Experts of a small language model: 37.5M parameters, 6 picks a token.
Below are experts of layer 6 (counted from 0) of a mixture-of-experts language model. Rows are named router (the router's row for the expert), up (a neuron's input weights, with its number) and show model dimensions 0-159. Each number is 50 + 10 x the weight over its row's rms, rounded and kept within 0 to 99.
After each expert's rows: "mostly gets" lists some tokens that are sent to it at least half of the time. This comes from a sample of Wikipedia text that the model never trained on.

# expert 159
router:49 38 41 46 69 52 44 32 60 45 28 53 73 47 60 64 49 57 59 67 55 43 37 34 51 51 47 55 49 46 50 26 43 53 59 35 44 54 61 53 36 59 54 41 52 56 42 83 53 38 52 63 36 42 67 53 50 53 50 53 44 55 62 42 54 39 59 40 48 43 44 52 34 51 57 64 44 45 35 60 44 33 62 46 61 34 55 48 60 61 63 62 54 32 43 50 45 53 31 61 43 41 58 53 58 43 42 49 44 52 62 32 47 52 46 34 40 53 46 49 59 61 48 67 49 26 44 52 60 49 53 54 48 41 40 46 46 53 59 60 47 36 64 47 55 49 44 44 46 58 47 61 66 75 44 46 54 69 64 53
up0:59 60 49 41 54 52 49 49 54 64 48 71 45 64 34 56 43 53 44 53 53 37 49 47 35 52 51 63 48 45 37 38 59 44 67 48 53 66 51 54 62 35 43 42 54 35 44 52 47 31 56 52 68 70 36 55 61 42 63 46 46 48 59 47 50 62 52 51 42 59 47 48 60 47 70 57 50 48 57 36 51 37 60 49 55 45 65 57 49 42 52 25 67 26 45 54 44 53 50 50 52 65 61 62 42 54 51 51 58 26 21 40 52 70 34 51 48 51 50 56 44 43 60 50 62 32 50 59 41 47 40 48 66 43 71 43 40 47 43 58 52 55 43 53 41 51 46 38 36 59 37 35 53 73 50 56 61 42 54 33
mostly gets: " south", " north", " west", " front", " right", " east"

# expert 123
router:28 55 50 42 44 60 42 44 52 67 73 53 42 58 34 59 56 53 43 57 48 45 48 53 54 57 49 61 59 48 36 40 43 58 73 43 53 34 59 43 67 58 52 54 51 68 50 46 51 58 44 47 58 57 52 52 51 47 31 71 35 51 41 39 59 61 39 45 42 42 60 49 32 50 60 43 56 40 50 52 42 64 28 51 33 66 44 74 52 41 40 71 54 43 62 43 61 55 55 42 69 56 66 60 38 29 29 54 37 51 52 45 60 55 73 47 36 51 43 61 51 45 56 57 43 51 47 56 57 49 55 35 54 51 37 48 51 54 43 59 61 36 62 58 61 32 43 42 50 57 44 49 58 32 41 47 37 54 48 49
up0:53 45 53 29 44 50 48 51 43 44 55 44 37 63 40 43 62 71 48 49 59 54 51 57 49 34 34 48 58 48 46 45 55 46 44 54 59 48 50 45 55 52 56 40 59 46 39 37 55 48 47 53 55 58 48 51 29 69 60 64 51 49 67 52 48 52 39 41 53 57 56 35 41 45 40 60 58 50 44 40 40 43 62 50 24 51 44 66 58 67 63 39 29 41 50 45 66 36 56 47 65 28 46 51 53 50 44 51 54 49 48 48 56 69 54 68 51 52 50 54 38 57 52 40 28 60 41 48 66 40 46 61 28 50 55 76 58 71 48 40 60 58 46 65 67 60 53 42 70 45 45 45 58 57 56 45 52 31 59 30
mostly gets: " North", " South", " County,", " Country:", " Location:", " West"

# expert 152
router:36 66 44 48 47 71 53 61 62 58 56 65 69 54 34 57 55 53 48 48 55 48 40 59 60 49 40 48 42 35 48 37 71 55 52 48 27 40 51 39 62 46 58 41 36 59 27 54 60 54 46 44 57 46 44 55 33 42 43 32 37 58 52 62 46 69 58 30 39 39 75 63 32 42 45 64 72 34 62 31 62 49 46 49 56 65 45 39 63 67 57 64 47 52 45 49 51 57 51 39 53 40 57 48 47 49 41 45 53 49 47 65 49 51 62 37 61 40 42 53 38 49 52 51 45 55 54 67 55 50 49 44 32 60 50 45 53 45 64 52 39 50 65 52 63 41 52 58 51 57 43 59 48 56 35 56 41 42 33 49
up0:66 52 51 65 54 51 49 44 62 43 44 73 47 45 64 51 60 46 55 74 44 55 67 45 49 43 57 47 57 46 55 50 47 39 45 50 61 61 45 37 54 59 66 22 30 43 40 52 47 38 56 48 46 46 50 50 51 77 39 46 47 40 59 50 38 35 42 43 34 54 45 28 45 44 37 63 45 51 50 45 33 47 59 50 47 52 38 60 42 52 65 37 46 33 52 54 54 54 39 64 47 45 48 58 42 62 50 53 66 51 49 67 43 57 59 39 57 46 63 41 57 36 75 31 66 32 68 35 46 64 48 45 50 38 61 54 39 70 53 64 43 41 47 57 46 50 56 44 48 52 49 63 52 70 44 49 57 61 51 56
mostly gets: " into", " against", " between", " during", " to", " of"

# expert 16
router:47 41 55 53 34 67 46 41 56 47 67 39 46 54 42 42 58 26 57 63 40 52 52 39 49 45 49 52 63 50 48 33 63 38 32 65 45 43 41 61 56 43 39 45 53 59 55 59 50 48 77 46 64 41 49 42 42 53 48 33 41 51 68 36 39 60 43 42 62 57 32 55 66 52 48 53 43 67 46 50 57 53 48 34 52 44 63 45 52 36 43 43 45 51 44 53 43 67 44 36 47 43 69 52 52 65 50 36 57 38 64 30 53 50 54 68 47 35 35 55 40 65 38 51 59 68 51 55 43 44 43 47 40 63 47 48 38 65 50 45 62 37 35 39 61 57 49 37 40 41 49 51 47 66 67 38 65 39 63 55
up0:73 61 54 46 51 43 60 60 40 62 67 53 71 54 60 51 59 40 40 58 41 54 27 66 41 45 57 56 48 55 38 64 71 61 51 57 36 38 41 45 45 50 45 58 58 53 55 37 63 63 37 45 52 61 48 56 48 40 33 49 46 31 35 59 62 48 51 66 67 52 53 38 64 39 41 49 49 54 47 69 48 59 43 58 44 50 52 48 63 37 53 49 66 47 69 61 44 42 37 66 47 56 55 57 47 53 49 50 52 58 34 37 37 42 45 51 62 50 66 44 37 60 42 50 60 55 67 53 46 40 54 53 58 50 32 46 43 47 51 44 46 33 47 46 38 56 45 61 48 52 28 30 52 28 58 68 39 51 45 36
mostly gets: "|---|---|---|---", "\n", " Coordinates:", "/a"

# expert 67
router:43 39 40 58 36 35 41 47 62 31 48 44 50 50 34 59 39 49 56 63 35 46 57 45 50 58 45 54 56 58 55 45 62 37 62 33 48 35 51 53 55 35 53 33 36 24 60 59 39 52 56 50 58 38 59 60 57 65 49 43 30 34 66 55 38 43 53 35 46 68 41 53 57 48 37 44 48 67 58 32 50 68 53 58 63 52 50 40 67 43 44 46 46 59 44 41 49 64 38 52 48 63 63 54 50 45 47 69 49 50 66 62 62 52 54 62 54 49 64 45 40 42 48 46 39 62 37 67 35 57 44 64 40 63 33 50 47 51 64 32 59 53 52 38 63 47 48 43 50 48 53 61 55 53 64 36 48 33 62 49
up0:37 55 51 60 34 36 42 59 44 57 62 51 67 56 49 40 54 57 53 51 46 46 45 46 55 55 30 58 53 42 43 25 50 52 59 71 71 40 47 49 42 49 60 39 39 53 46 49 49 39 51 26 42 63 59 49 38 58 54 44 52 59 48 49 44 43 64 48 57 55 45 61 53 38 59 41 55 44 49 38 55 52 54 52 59 57 46 59 48 72 53 37 61 44 50 38 53 41 45 47 51 40 48 59 61 44 27 55 66 49 61 59 58 40 28 35 59 44 37 51 50 58 46 38 32 54 43 59 48 46 58 51 31 37 39 25 40 32 54 52 30 30 61 44 58 51 41 49 50 66 63 62 69 56 58 56 68 55 64 47
mostly gets: "\n   ", "\n", "\n "

# expert 18
router:53 39 45 38 52 48 60 56 56 44 36 56 36 53 45 57 49 64 54 53 45 42 56 46 38 65 38 34 57 56 59 56 42 59 49 35 50 30 45 34 42 56 61 44 44 62 49 58 33 37 38 53 56 45 47 53 50 53 55 47 51 51 54 51 41 43 45 41 42 43 41 56 37 42 66 51 48 54 54 52 64 52 59 60 43 54 53 36 56 53 54 63 66 60 55 39 51 60 30 49 45 34 42 58 61 55 53 72 70 62 74 48 49 54 43 62 52 52 67 42 49 41 49 48 36 53 38 46 51 54 46 53 56 46 30 58 50 66 65 61 43 38 33 21 42 44 57 29 76 65 47 58 64 53 58 30 68 38 56 57
up0:59 49 49 48 43 67 54 52 61 57 57 53 55 47 53 46 45 60 58 43 61 36 49 54 49 52 31 57 56 52 48 31 68 38 49 53 30 60 35 51 52 43 52 61 55 50 46 62 41 61 45 55 50 54 54 61 39 60 46 49 62 53 72 46 49 49 55 50 46 43 46 46 57 54 54 58 56 55 39 40 60 55 38 42 51 52 68 55 66 55 65 60 56 56 58 41 43 45 24 47 35 45 68 43 49 35 61 28 57 18 47 72 38 25 41 53 60 49 44 78 66 56 52 67 67 47 45 51 54 50 48 44 45 35 50 44 37 42 63 63 57 50 41 46 39 44 41 45 67 43 51 43 33 35 54 42 58 60 57 49
mostly gets: " \"", " non", " “", " inter", "i-", " un"

# expert 65
router:56 61 39 20 45 64 47 41 64 41 59 31 44 57 53 71 54 49 59 58 37 50 26 35 37 66 59 48 42 48 57 53 48 41 46 46 54 63 47 53 49 48 65 48 38 36 39 44 43 34 38 57 66 44 53 65 49 48 49 59 47 40 37 52 52 65 57 52 44 54 57 40 55 61 58 65 36 57 35 34 50 49 53 34 40 41 58 51 50 38 62 45 53 55 48 68 53 56 56 63 31 39 50 34 63 54 45 49 54 39 66 58 58 35 68 40 45 50 51 56 56 54 51 59 55 50 62 53 42 60 74 45 62 60 59 55 53 60 49 31 43 56 46 58 55 31 33 54 48 57 43 43 41 44 36 63 49 51 44 31
up0:44 64 46 49 49 46 37 42 48 55 55 58 42 42 44 49 40 63 42 37 39 71 40 29 53 63 42 34 33 56 50 55 60 49 44 47 54 55 53 32 49 49 65 77 40 47 57 38 43 46 63 36 52 53 56 43 52 65 47 57 37 30 56 32 39 48 26 59 59 57 64 50 52 45 44 47 52 49 48 73 42 55 41 60 63 53 59 67 68 52 63 34 68 67 58 46 70 42 46 40 49 51 43 56 68 53 57 54 54 49 59 45 36 55 52 52 50 65 34 39 56 63 42 53 49 49 52 44 63 33 36 44 40 51 58 46 57 50 52 44 37 35 52 71 60 52 44 45 33 43 45 34 63 47 59 58 52 50 50 50
mostly gets: "°N", " arr", "On", " January", " February", " August"

# expert 7
router:35 48 49 45 37 77 52 32 58 41 51 39 59 75 38 39 53 31 44 35 63 51 34 40 40 39 47 44 38 66 67 48 33 34 53 51 47 53 39 54 59 49 51 37 37 71 54 41 53 59 52 59 39 51 63 45 52 60 51 42 59 62 59 62 42 45 57 57 58 49 27 33 57 52 50 50 34 62 55 47 44 51 46 53 58 41 64 59 62 55 52 35 37 50 51 61 53 54 42 65 50 44 55 52 65 57 53 40 54 47 55 36 47 36 57 40 53 64 55 39 45 50 79 53 49 61 51 43 44 46 47 58 65 51 49 61 47 45 45 65 66 40 52 43 61 38 56 61 45 57 52 62 48 40 39 34 40 66 32 52
up0:54 56 65 64 60 60 53 51 37 59 43 56 67 48 36 50 52 55 43 56 49 53 67 48 47 68 38 43 70 74 51 45 42 66 46 37 40 48 55 58 52 24 63 57 47 43 36 44 56 35 57 73 37 68 40 58 32 44 40 40 22 50 55 45 39 44 63 32 52 30 44 63 52 39 54 54 54 43 59 52 57 45 48 46 48 53 58 49 50 45 43 66 51 63 56 54 35 52 24 30 55 43 52 51 46 54 35 50 58 47 64 46 42 49 38 46 47 57 57 54 49 40 38 54 45 48 61 48 49 57 57 66 41 52 58 37 59 41 40 48 36 47 59 36 34 51 50 64 48 51 58 61 52 35 63 43 43 45 56 62
mostly gets: " has", " had", " have", " high", "″N", " ft"

# expert 32
router:33 66 38 54 59 63 45 50 46 43 54 68 51 43 45 53 59 46 53 48 44 44 46 66 55 48 49 63 29 56 56 34 52 44 38 45 48 40 49 67 64 45 47 53 44 46 36 63 64 50 76 50 44 48 49 37 32 45 48 58 50 55 55 42 72 46 42 54 53 51 55 40 36 39 58 58 37 59 50 31 49 57 59 42 48 50 62 69 50 59 60 39 58 32 33 64 41 32 47 51 40 38 58 65 55 58 33 42 47 49 56 55 34 49 49 43 44 51 54 41 52 49 67 60 38 24 60 42 54 45 40 56 28 41 57 52 52 32 58 41 38 41 53 63 61 58 33 60 55 49 52 69 55 49 47 66 61 55 53 36
up0:45 63 39 38 43 57 51 50 31 61 55 47 56 47 42 55 49 62 57 45 50 54 53 64 65 31 58 46 49 56 61 58 25 63 53 51 47 48 50 41 58 43 72 52 55 44 43 41 62 43 46 26 53 44 58 42 42 56 37 54 55 45 64 38 32 62 24 53 53 64 59 49 42 44 45 29 34 53 52 41 61 63 42 50 45 66 67 54 69 42 43 43 54 43 41 56 62 58 55 32 56 52 43 42 64 49 51 50 35 47 34 51 63 33 70 55 39 46 47 49 44 51 50 49 44 38 42 54 55 50 50 58 31 35 48 54 53 40 68 39 53 56 44 61 61 75 42 25 44 42 53 45 42 48 49 60 52 39 43 57
mostly gets: " same", " all", " first", " largest", " third", " previous"

# expert 59
router:50 33 49 46 59 56 49 39 46 71 35 46 64 44 42 60 49 53 74 46 54 51 40 36 57 44 57 62 39 57 54 50 46 42 42 53 41 50 52 47 64 51 52 41 56 66 44 75 32 68 69 31 37 43 54 55 54 73 42 62 63 38 67 39 32 70 49 40 47 57 44 33 48 50 62 49 32 30 62 46 65 47 46 46 61 63 54 34 44 31 51 49 60 55 54 45 43 52 39 60 50 56 73 50 55 43 52 50 45 47 53 40 54 37 49 56 39 51 34 44 47 59 48 57 47 63 47 41 48 49 48 49 33 40 51 67 36 36 51 58 63 51 44 67 52 49 61 52 45 46 55 62 45 50 54 42 49 60 69 38
up0:65 52 59 54 75 36 32 46 56 45 48 60 47 38 57 61 60 46 44 58 42 38 53 51 68 55 52 56 66 38 51 52 66 50 51 42 53 32 41 44 45 37 46 51 64 50 28 71 49 53 47 39 66 38 53 41 50 35 37 53 45 54 54 45 61 36 36 37 50 39 65 51 48 52 61 46 56 48 52 63 49 41 54 42 53 54 44 47 59 46 54 51 60 40 70 49 40 70 46 42 53 57 49 44 53 39 39 56 49 54 43 51 57 47 57 38 43 32 46 70 56 51 51 50 70 45 55 52 61 35 63 38 22 56 47 46 51 46 37 41 59 44 64 47 47 37 54 41 49 51 43 47 48 80 26 53 68 50 51 30
mostly gets: " var", " red", " MPC", " broad", " init", "iddle"